From a checkpoint of a small mixture-of-experts model trained on Wikipedia.
Size: 10 layers, vocabulary 3810, 38.5M parameters.
Experts: 160 squared ReGLU neurons an expert, 2 picks a token, a shared expert of 128 neurons.
Below are experts of layer 6 (counted from 0) of a mixture-of-experts language model. Rows are named router (the router's row for the expert), gate (a neuron's input weights, with its number), up (a neuron's input weights, with its number), down (a neuron's output weights, with its number) and show model dimensions 0-255. Each number is 128 + 32 x the weight over its row's rms, rounded and kept within 0 to 255. Numbers have three digits each.
Before each expert's rows: a language model's description of what the expert responds to; "comes before" lists some tokens at least twice as common just after its tokens as in all text. This comes from a sample of Wikipedia text that the model never trained on. Tokens count by the router's weight.

# expert 24
It responds to: Pronouns and auxiliaries. Subject pronouns, auxiliaries and conjunctions beginning clauses, e.g. they, it, she, has, would, but, who, after "that" or commas.
comes before: " was", " is", " to", " the", " were", " are"
router:171068165114137078137119075191162131104147138139102091090162119153128157148146126113091094100106075194084096087123096128104097090071134147100109146098135130121094142094180109071110052132126144115149148168165124121101133072168091105142108149091048169146156150097134119161167103080154158127149072113144117080081125111137117127082073117051103147129061132133171147123139112111105133102127050138118084111121137097178161090147138122126099103065119062160108142111118054115100154081148080093141132138082114105116092125102094172085127066084064153162079139077187156116142130115116128070132138178143073181118064154133123114112067116137128122082155125130117146106140126141135100131123128086088140151172165116119089138135035120103135156090100056153111083154094133159122159116158127
gate1:148132146077054136168108161122107107115152142135106141107091146182119193097153161115156108100065109110155089158134130130147141207224148116117180140094153126095058179135144202155108117105173183143150135137102109180154143068124087090147123136081132127153087092123094103127117107115111107066153193128119149168091142109114146159139125109125151155135137092114171144131141060100128119138165089097055130163125122127145171124161151089150135175127183094010159167095167122068121146108110156121156148119100161189122124115100085169114097115158140159084140157123174146174098119114175165138133145161145139133133084162122164077078142083116101068143118157100134110109133105148155088132071154090093149099145092204144082129173101156117135212123100163171084137114131128126156135159150153
up1:124089141136189125103167186132202127147142138177158116148126174093118157146066070087188076154074085149103191106163179092104155071116069138102112123117098184128125134146167114116167091149095091130202162127116157105127134147160101170156136144163105093131145144172114137142140173125133183134108088113125120096135128043169120152119191105120119149128148114115157105134169210138173078104157114166119170118090177151148128157081155101089130153145141168062105163092045142134163122126133158101095063128185147161150156106117114099161129175094128153161189125152082132159112143078133091135159147091121085138141114154164125176110125170100162109085136143176105142131175140117170131062188124176125130126175158179142170084152113167130148124061115131126142176147125063129146101132118123
down1:071166115129144198169171150110131158133135131153135117069200125110131109122139176087104106098140129176122079160134173124117131149040152143139130182105055123147167133130124075116145148170143105099184107106146078161139136144111126205145110084157128087201157148128092071122135136131146103135128081163107078101132141129088108153180115128082161169097113119129055143180107100137157147092198121138146155155141091141099170105154154137111153094160177074179106052126153177145127087121139121124075118136131161158137143154163166138129158143129087120148161073110115171090105158158116100105084043114116137138116136116094161124055213160160087159115075131174074141059102094125161111182080116107134045133098069157138089127149120112158147141139147102114134125141144089141142155112104148
gate2:090109132107095158130122104139149179092157161152108105127064106160131169122141100067140082161129108180048082109160157125143129091169054082110121108095136091089116141131084169136070085089105133119089144125186108098117074125096164111136129185084074162105163200122101152096090148124127151169139090082089103168158138121080105149071124173165158135132126092106145073136166147072125145154098082154111126145139162117151139108190131147157070131146125130107159174131087107078132137129066134112120167145157105132121165191070129075087130145184125196124113095103121187120193179143124145182146142119119123184155142151132122106164122082148142137108117147102117120146129144154146171159143133117158062067146145097108137101126072102159066182135106161157169100114150213098171083140092157
up2:114152125068132144157116075123179101076180152144114121165085098145056118086118123061176158098094163164138105132165157149149112126178133141129104098141165111133102155098106149090093186167156082119075117124107194121160164096125129094114133082123111158136142203103103061115095094108116094157153196102085094105108139111172081093137102171122133119131177168114138087087152145087139204106097116115115192143191182132141056134112098113134074158143147110162198177095108098146178176117165146125111167144137116132099130147133099145105150122218215133158165100130168093178151137132150132082110121103062123153157158151138137139192105099151097110105104050130152139161136154162181088158158137132107143091099122176071134131095129132141082128171168125114113087098128160119152118113134145
down2:156163134096111110108176076160094133122159133092166130112102090147068122145114114148118168192070148128102082119142075080141065111102131134119121103219138078131093134158183092104125154167126164141139156164129098128085124134152104108101159198052135135119185124163135107115137125134125145164101107130127120101146052129147079132095081126129103103131123126139094118145152166061095100114169122191104155048161135179104082112158076125211144212122125149123128125155073111136145120175096115172160182167178100147201120175098102097124114106135152144173105174141133093136146123145078088097090061120175139136176140197088153154121110151132122125075129102096094107113090080116163132100182115116133139155109170095113134101110115149172169073154061136107193118125118131109144137095162163
gate3:135084171113161134142152087183160135135118161104095072086126146073139126111114134093136066054095135195086086120167148058075098105137143159141160070143127075163170118131159059138154141166135158139185152171112139156127128112116145126142140130165146142170129163113094146088174141077128132179120138181142099048140213097134127153154101158141168162095095104162140139137134078212162106112091116156159094142062132130137130107105134160144114152136172125129109100107166163110194138079085144146209128170141146105143086145051092120098140101120090093108058132057076151147184072089115149119121136143146115133119089123105144152122206132129103123073100165185113093083138122139141102170137112138165092116130116105090112160119096147131142112141146169175094092162131103192141140109135089
up3:109145088090100117113076092141118090125081144169105144120139141128173114133159120159108161143169136116132146092103100207116064138165152162145172196104135160094149116194203167157121157130097110117176139111186162117192149112150100150181162131079133164098155154105189134113112122086127083110137103145171076133124113126189052092235128142141096158154098171133115161114184140085168175130131142140105137130143119168122135127164164120116137148163188111150173081127106127178162154115109139173152082143154155152118098120135143128109110093131152175116091135147134099142066169097060108106128061128150086144136103100093143084138148089159081113196119140124153147109096131149103117163132112142116188171142107142102168076177147081048089149166144094145113117074109172145083131062171099
down3:137128118074096090112123166088161116126118152166183078097092148126118089063080084122173083137145145175167126045151144090172119119143138146129160104171128177112163128152142115132098078165107152134122146108135078095126149184126177109137102067141116116086134096145168157193066092110166089125155151111144193124118121111176052082116144140084127143124149083068135090129134133167096148153113141153080140096111120125116044150056086125132173088156071151114133115160118164093133132122111105134097164136130132159191185160101160153159116127075193190126181093048128090140137110094169128135192151050093122175137129125154121150108166098079126119148128124122092119159190141132139108144110122079099087072113101094127163127160074154145104155143135082138173152166124137104072169149132124